config.yaml
num_hidden_layers: 9
hidden_size: 256
n_experts: 128
experts_per_token: 4
d_expert: 64
d_shared_expert: 0
hidden_act: "swiglu"
moe_layers: [0, 1, 2, 3, 4, 5, 6, 7, 8]
router_score: "softmax"
normalize_top_k: false
routed_scale: 15.1
balance_loss: 0.00506
balance_bias: false
router_logit_norm: 2.0
init_std_router: 0.00841
lr_router: 0.000938
vocab_size: 32000
norm: "rmsnorm"
norm_eps: 1e-05
tie_word_embeddings: false
optimizer: "muon"
learning_rate: 0.00216
beta1: 0.93
batch_tokens: 65536
max_seq_len: 512
train_tokens: 491400000
max_steps: 7499
dataset: "wikipedia_en"
Below are experts of layer 6 (counted from 0) of a mixture-of-experts language model. Rows are named router (the router's row for the expert), gate (a neuron's input weights, with its number), up (a neuron's input weights, with its number) and show model dimensions 0-255. Each number is 128 + 24 x the weight over its row's rms, rounded and kept within 0 to 255. Numbers have three digits each.
After each expert's rows: a language model's description of what the expert responds to. This comes from a sample of Wikipedia text that the model never trained on.

# expert 56
router:112130104112113070131155109138052101141115132116153133150138131140137154103167128141142130099113074083143144157122076149132146138122106137105129117120145095132106093162130138108097121122095125137146126118097144138153085146119126083114151099106142150122130135095132093117140116114175132136108155111074151103110116149146113163098127097124152149096134144087109099145106103152156103182098095154162123110175110104127116158124147142127132143092146146134141151128111160101168115082135149137105105128157122111119080140141110154115116130145165124144129161153121162124093126088116128117125125111108157111169131119135094154147108093158093126150136108145183131128109123073090145091073096137171137135114155103088127102129076128126175138122151139139148142143135132164101111085129144
gate2:125163148136132139172141132120117173115174154154153141125162161127091102111082127094158101134137135118142128109108143112116126069159117118095110183111116164133146137121115129113131120157158099127107139173116114174134124091154134123112169135142154149124142157085074097176099102126134126132115111138109101094123118144101112161127111110139150134169132146135147111110143113124138140174113156074153130158160121106109128084083131140106098126144136187124150106136106145102154128098155159118100111171111162103139132143176110099116177143154151097133127078162105156120158143115147120174163096126118120127096187092118125081081143143171176136114105122137125167130134113127103167148114139143139131118125132091132115108126128144123101155129123137119140099141123126087140110159102146
up2:135116107132164110109116170161140117098084145107132109138133168113128144151145095131132110148112130171144155112130117145142130094133155185100093130123116150144140137137120144125092152133133112142152082152130189118133101145105119089100125139151098127113160104132118136134094124136141113147148140140123119129161108140139131142090142080137153132144120128102099126091132103125128087161103069158130086130125083138175085165177146084101147090117118125118148115127142095123060170121161136132083105168126147103120122096103131143157126153106105137136172154132151113091112145107137157092182125113161107139131138119136141146108097148148178137119115135094113165168125136104167118135147110094166153138129143127106170118156166112147141143079083127114156113171113136121132108103091160
Line breaks and the first tokens of sections, mostly "See" in "See also" headings, plus list values, ISBN, JPL, accented letters.

# expert 53
router:110112125110104130109155141137155097129061189088098135143153112151110096155117172149123132155147147087119137100175164141153164130127150135165131177129156119130134138133111141160113148110168138115070109073136139130169147148102157152136162083194113144132152119124106101133110150122115133172098144150148146138117104172153149142083127136139136145114116095099144121128119107097140149132132102134109119161149151113141127066140145148117101118164137148086112116091085169174137110105146076129155153102145128117134107156124160126124116102110122097165086149140156148133140111098120089147154142145146116151128114113154104106131104139142130134121131161172162094168125148100079118096127142132068132145140139128139123150142117098122118127126120113135099116105131162174121129105146126
gate2:127110118115160133138101195143137090138150133152115178121144137108121132121135163133079136118123124154125141140110123185125125155126141104073171157129095103138119117084099099106161133124154140165112119118155125117155144134141159103132164088141137099092133143164116117099120131111115108120165142101143144124187152139154106139132089121091098132075135119145109110134124110077160107132129172117128113144121102117084174079148126134157134156153110137106102102116122122134163150135078161117140113138176152109099103125093144104114138150133102125177132113184088132116139126154130174134187101113127122166099089151131142159097111106130078114171132125141130102123162173122104156117130106131126143127142151125107127166159164140132142171161126147110128107119173157110139133113123141
up2:158093130116124103120107121121146170128110127155109154104144139080121116123124121158136171166126103153109123084134121114114105126131170145098115162118129139145160124149140147145148096207081131167091132088157121131146133140133177128090128170127195096128144092129149120153087090183137098130111158137129169142150144143144126096143156092126090161142138098175146149163119136131094124183151134118139118156126132130099109115123127174156138137119120121133135173131161133149101111123129121145117141155133129095120146095124136124161151106130125126107123143171130150174136101112094115117131136098149114140127075070125127156176087140140131126140120106139202139102098143120127126095147125141137112079132159159118120118101072146124100119100141128149142108126145107135132093166126110
Wiki heading markers, line breaks, colons and semicolons in results tables and infoboxes, plus words like age, History, Results.

# expert 26
router:134102103134120084089157114152178125075111181112133144166157124121133176156136138148098157121158127117164091127157102127172122105097137129143146139161140098168079131143119122142104133165126097132115143107161122080167170154096175098120161079108141127167142153098114155118094129103114116135126141160146147113145098131144111129110135136122148154111155121105114121145113111128110120146102106152143137109126153130131094105125175142117114115141097127142137118090118163168135087133156123144145122129137134103143108112100140147122118111116108099117091139146076150129096115121101086118156149142121149166149109146130169132121097121155095102142134134163150088104144154096117153117161158126095154132125140096086111132125108171082144105156112182150093131119157100131196156162156127
gate0:152102172138088094124165135137134155127121136084125120140123147182160151136134141107163114135116113111130093092124169136131153115088165157149157121111098131123107095130061127138107165106146148132123152094155159123093174095137110084111137132121182157134134169087145103094090151113136145137153115135127127117113124131204153120094147130152121090136181101145168119136133109142123129145125198140126123102115117157123100110137098138135123155124142182102119129191134120116141126137113101138124136126167099149159136176110123166110096127128131145117130108130105097125128142158082136106101169124163144075105109121159141164078111113160155127126121132174099151152085111145141139138102154099125113159116153139133145114135122089148141133122127131129127107091091141147121149144132125
up0:129102109110114142143157134148123102147152128150102124125130118146118103094167120110174143111121125130076160110098080143080108114084107125145126115153177113113122175148147119127161131162117137120118138131146150094115109130093157136085145124144159121107110148194162147139154130149148108147125123140158097129126184114134096118123162109114119145146080104103131115145084152100159091145116082142105153133113148071124139145139073134121145140123105155118169115143123169151140120147120080122152143178115089084109121126116104118129126101125138140086148143144152117121073153107120118156137163142089144148141162104081143088133117074115120149169156184121120106151129144100100152141143141117130179119117124127089091144125101134164154122148134129137157121103160121133096164129107114
Colons, dashes, semicolons and list hyphens ending a phrase, notably "may refer to:" in disambiguation pages and "Kingdom:" in taxoboxes.

# expert 16
router:145125069147142100117135164108165115125112135152117096160163112105102104169126154144135109175145141121119091126157127133143116125146118149161119124148140095176099107134125124152169152168144133150117101139155094137139169162099157106150131134165143153111135148117172124168107115118108080138109123126081120121144119128125113125094136148135141107133110140127117113115157129116117117174101094104147121104171122171129114120122166102130161119119153086148130125091143100135138112154156084101110116104110118113136157147104094155108130095166140152134098139155122090106152101124159125125176148136133127161115135138084175085101090143145099107171178103155132119099163151176152125132154123143111133169136143104120120159169155098128111135135156152155085158123073104084158115150128093
gate6:181099161124138123141155151126118126177140160111140131094101107137134107155133085147108116131119141147174118115120126139091118099134090156099111129147123126121146135126097157127097153136118097160128122110119146113128109112151115096119167181090142105158183110103125153107126144131095116130138130138138142138140139092179147139118103176150117089092103147147138123102139120137126064086109126162112160102138144153087157154118121149138077165117098133127124143109119118164099101142148138136147161134127131101143137115117104096136148097148114117146104116132113143116144174123117091069152167125091141129126104116128134135103122165148102110158112104096071108160135146107138145078113124103155099159134134161152164134156073158082071140124183145101117152154166097119123133125152111
up6:118137162157131143130157123167158092127124143128122130071155123146149139162133143139116112105107132123110107101116100171054160144113194125157134166112151161149084117163114140142164126143129156137151136130151091105121167074107133138144145153114119125140122097115141119130139120109131088126149115163131133117186124159161161147147125116134078140102129130125150091123107124081090108117129150149141081124177120178133145058097145145148150132118103157116130102075134131117084103128139115163095108122101125084110139130152126105150149135153171155175098099117150126125108128157131129129118122110140106149140149165126097129151131118163153099145133109135095145138103147139151136109144153148146166089127120115141162167134136129122168131131114127126075079090161121140151144100107099
Commas closing a noun phrase or date clause before and, which, but or who, including year-commas like 2015, and ),.

# expert 47
router:182114090103172129094135133128153121095138139130137106161157136129117140113093166149128120156115150134103117132146089133114112122116133121131136124155100120171087100123119114146152156168148099152119086142137122146135150170101121110120158145135151151149103124102177136120118124110091115135112156164097072117124094133111127118095151174108126085139120123090123111084129123136105148167124091101136165126129130165122105079148135134129105148129136104112134102130132126124142118160150111091141108097090136157157147140135094111092150128129156160136137127129131105090161107131161129132165118102153154144169115141091171095121117175151146112180145086111121111088174171172169119099155176129126142138138124082141128128141149114132140112126109125112119140149125114047185127153142169
gate0:149157134165131157122079120161108134168118128098134139151121097109124072098114132102124131109131137147102132157141110176098131128088129106116141123073140143123120086123120136164123115107151126146084108163166130111170101155163122127144114124114106162112118125109160149116119157122085107088106163101133160140105128129134127158121099148153151122139136106148150127132158101125138139145171057122132162169171137154151169156160124135158136096115100137115151147139130153128084106132093105100154100137105095097130062143159104127144175125143136115147091173092113116123141126141133129154116140080143122176162143106112082109122139179129099138123106121136157149135128110182150117129098147123175152112103102168088099125115149140121172128143106134157115119169144141116130141101140124
up0:109148104111117093151123133113122097173100130104146102155112168126103104143112097146089124112145127092173114131111140098129132110085157116135105151105085122138136147080124131150147123118169102097125131157152160125153139112199134086111112114081170105169148134111123149078134097135159135099160124145162143114167127129140093147161143131134155117149121093162130083080120138092098101174116120144143081135106138101114110124099104132083125152089129142127091150158126137124135122105128161141127124091146158133149140108116169070124123145118122112131134129093114157111175108157118154121140159132093103144143124102179123160109128143146125102135111130148141154157108131104169100103130130174141109132090097086095141141142136111094141145106136088136115091109091119129138177101145145
Periods ending sentences, often right after a year, season or noun, such as in 2013., career., and closing ". or ).

# expert 27
router:097137190177109153135134133150100115146118140107110102085089133104093152148116135158125146091123129083115141084135152122134081127105084144160116132122170141139115165131094094142113130132155148097155147171129128131129108094159105151148169129140105133153131133122114076136177075118122165132126115114150129116120146130082113139131146103099108152149145105123176117131132118152142086081151135123129143098117150110128092108102119136164149155106112096154148088089099126121155111153124077080146198165128120123131155169110138125152105153108146130135129103119123133136148132116147163167121128139135120177102109106139108147113160109167130121115142094158121154150149115096152125132152123153124114109137097093138119128176141093074106160127138145138072140127166156115144111105158134
gate1:146102096115118149128088104121152157155138151157163103113119107134104109180100113148140103084135137110138082126139141172132148157130158155130156143120121156143107122168087132150111098152171115130145127113130085148085125120137179120118084114134106180146131118091114141133166147078126137102128111145146128119138116111125105112142113148108098098123204163117105119123103115178098117131134115174176132128150146156130138121161115152147116100122118130122120169155118104142116132140116077145148151134105125125175145175104159098124125127117075182142135154119143156144144142152137175132121100137112115165115111111127128090112072122121114076117148116127077080165118158108160111105138122102139115123148129096097143153134136117097125087135114144089082134137120094106115140128137092
up1:074148102152176147098175108147155152121150169165146101149139109124133131177100121110150084136125126115109110135113141117156129163176106123100132111103099107092138136149174138103121125108075109133124123060124145112123127118126102147108126135106145092136142136136111177152134152158109132143134106118123172085092149120160101102140122160121059122123090106114153156096133149146101102147157141118089118125151163124124129110113108128113132139086114131052147125090136123085132132146081094132109117173133153111103102098089113155117125125123118117152149115138092131100113127146122153133140086110140123123123106096150133131148163172103128100089130173100084124154114123133168127162126134128136158102107127126115075156102150134145132145107137115073127115150157119157125116139143094
Sports statistics words such as scored, yards, goal, home runs, win, match scores like 3–1, and ratings like out of 5.

# expert 35
router:179129070080121104117145156136148145121143154130136132149163127110127165135149159117110115155142106105145104154125086122140147146151135139118143156131128094141124116120157126118121134139135118128102129152163095135126161152118149115121118141176094142133121168101164124158078123083133088148136167145093106128166137122119175130073158126127136104084114091070130097083160113131123157126125158103147125133139124151117134115113105134153140155112144092111146129113119114144135164178111072106117123090116121140155155140090128167102142118138121170128076133129112124123155101120096101095164160135115167172158147133111130139091098157157173116124165096138105111074125159167137144149155125122113120176131166124103142144164181134114123135141127130116081156125133112083160117155126140
gate0:141097121144148144186130104102179106116119137097109101158136125132127116156113095067140106193125153102147185097117107074118162132168158127120127188150107135184100147093142081131119134141121145119132162113119121105138133132117114146092164155123145107159134083102128154146074095145158120135178134142123126108132141097136167099114140107127122137123131148120142122149129144171104133110132139162136118105150112130132156122144142112129110145118142157096136143180114128148151079141093108167133100134144135091083138089118123131162120104129159154098125135128133120127106132098101127118106158162127070099104129124098158105159140148096095141142097124120124099085126152136075123156094105127122087161092131107154128144142136129154110151118118125146125116157133084107150092159160113
up0:131140176129101151175127170116118102144120123106141170147141140111144113108082129111116090122174160124170133134157170119138127105118132155143096169126115159102092136108136135086112137160148093121150124154135166090143108144119118115147143124110107113109112159194118176132130147166150142149097095105160147129161089127109153141158114137120122128108185106135119154128108068090176095111133123127146097131114142129112171105126148123143116123140129152136111136143127103155150123109148118118160132104116138142182145150132090107165180155144127109118146140142143130142161129163170164138165104132119148135120122146105091102137110187129149121138097104153131114172134159144110195130097155136122124118167127100105101171124122142100156148124096144107143168156113090088144141141097115
Commas, and, of, who right after a person or place name in lists and credits, such as Robbie Daw of Billboard.

# expert 2
router:143105125073138141142148148160144114109131113148117103119175106109085122112092153122135118145136151121124103173122104141095140121136156079183090144121135147177135126073149125130166171169128159149130098157132110134156109143109147148131095136179098115099106135088108121180129099130075126113114117109115151131153120122173130106104098160129155138083136119141120168109137151126146106157120147131129092156126131168136154126083135104147144114120149119109157133127131099126135149128127105144111143079158107145138155117117153151110137116114122105168099140113116084161144112125120129101187109156122135147157141136158136104134113090116170166146154081126143110105133131171181140118143147133111088133149123132160134142129161127092154099169134133143084137111112129062089181119132117
gate2:135122136122124099159121145137115130097139147131149104120119093100089106128101094148156138159113099135157098154151119133129150109100122150123135099132110137131122092120109105099150135147136143153149085144109092095151118128106168126104106097126162137118099156159104119113136115158113119134148104140125157095145141159157103133124134100096155175137148125166126128126135098153152148143130090111123122100081109202103105142140171050132148120077157143151126132140108156154130085097117144138109131117120129108139133109140172103192140135103104082129119112135141099125104111162114110113129134075154126120091141151182088097146116141162070158121158091145123178121163111158150174090125108150133070145131120138128125108124124106117163125114104140136129127107142114092141168122181127
up2:124142131123123145142148104127132102119125112085115111113178125100125087123131131106101102142141088095099144164143156100091139134144113170148133146100135119104082132132122161155128142139110117145165096128132125153182136117128090127143096080117158136121160101146098139103070133130174154104105148131159103136148141122140169103099152146140120161136139136147101109130114153132157087156125114113146163142109156116163127172073098166127101095129104107153132125181134149101139077166150173120149097146136130150122110134110108128111098071115141113135116170157120140110155140062124134161169127161133118099138084165161126136081095128093149147126102141153130123164137136123103126107103103120128165073113119121110076123089128153151151136129135138149174133094131109129122157136128121
Commas, conjunctions and relative words opening a new clause, such as which, where, when, because, but, that.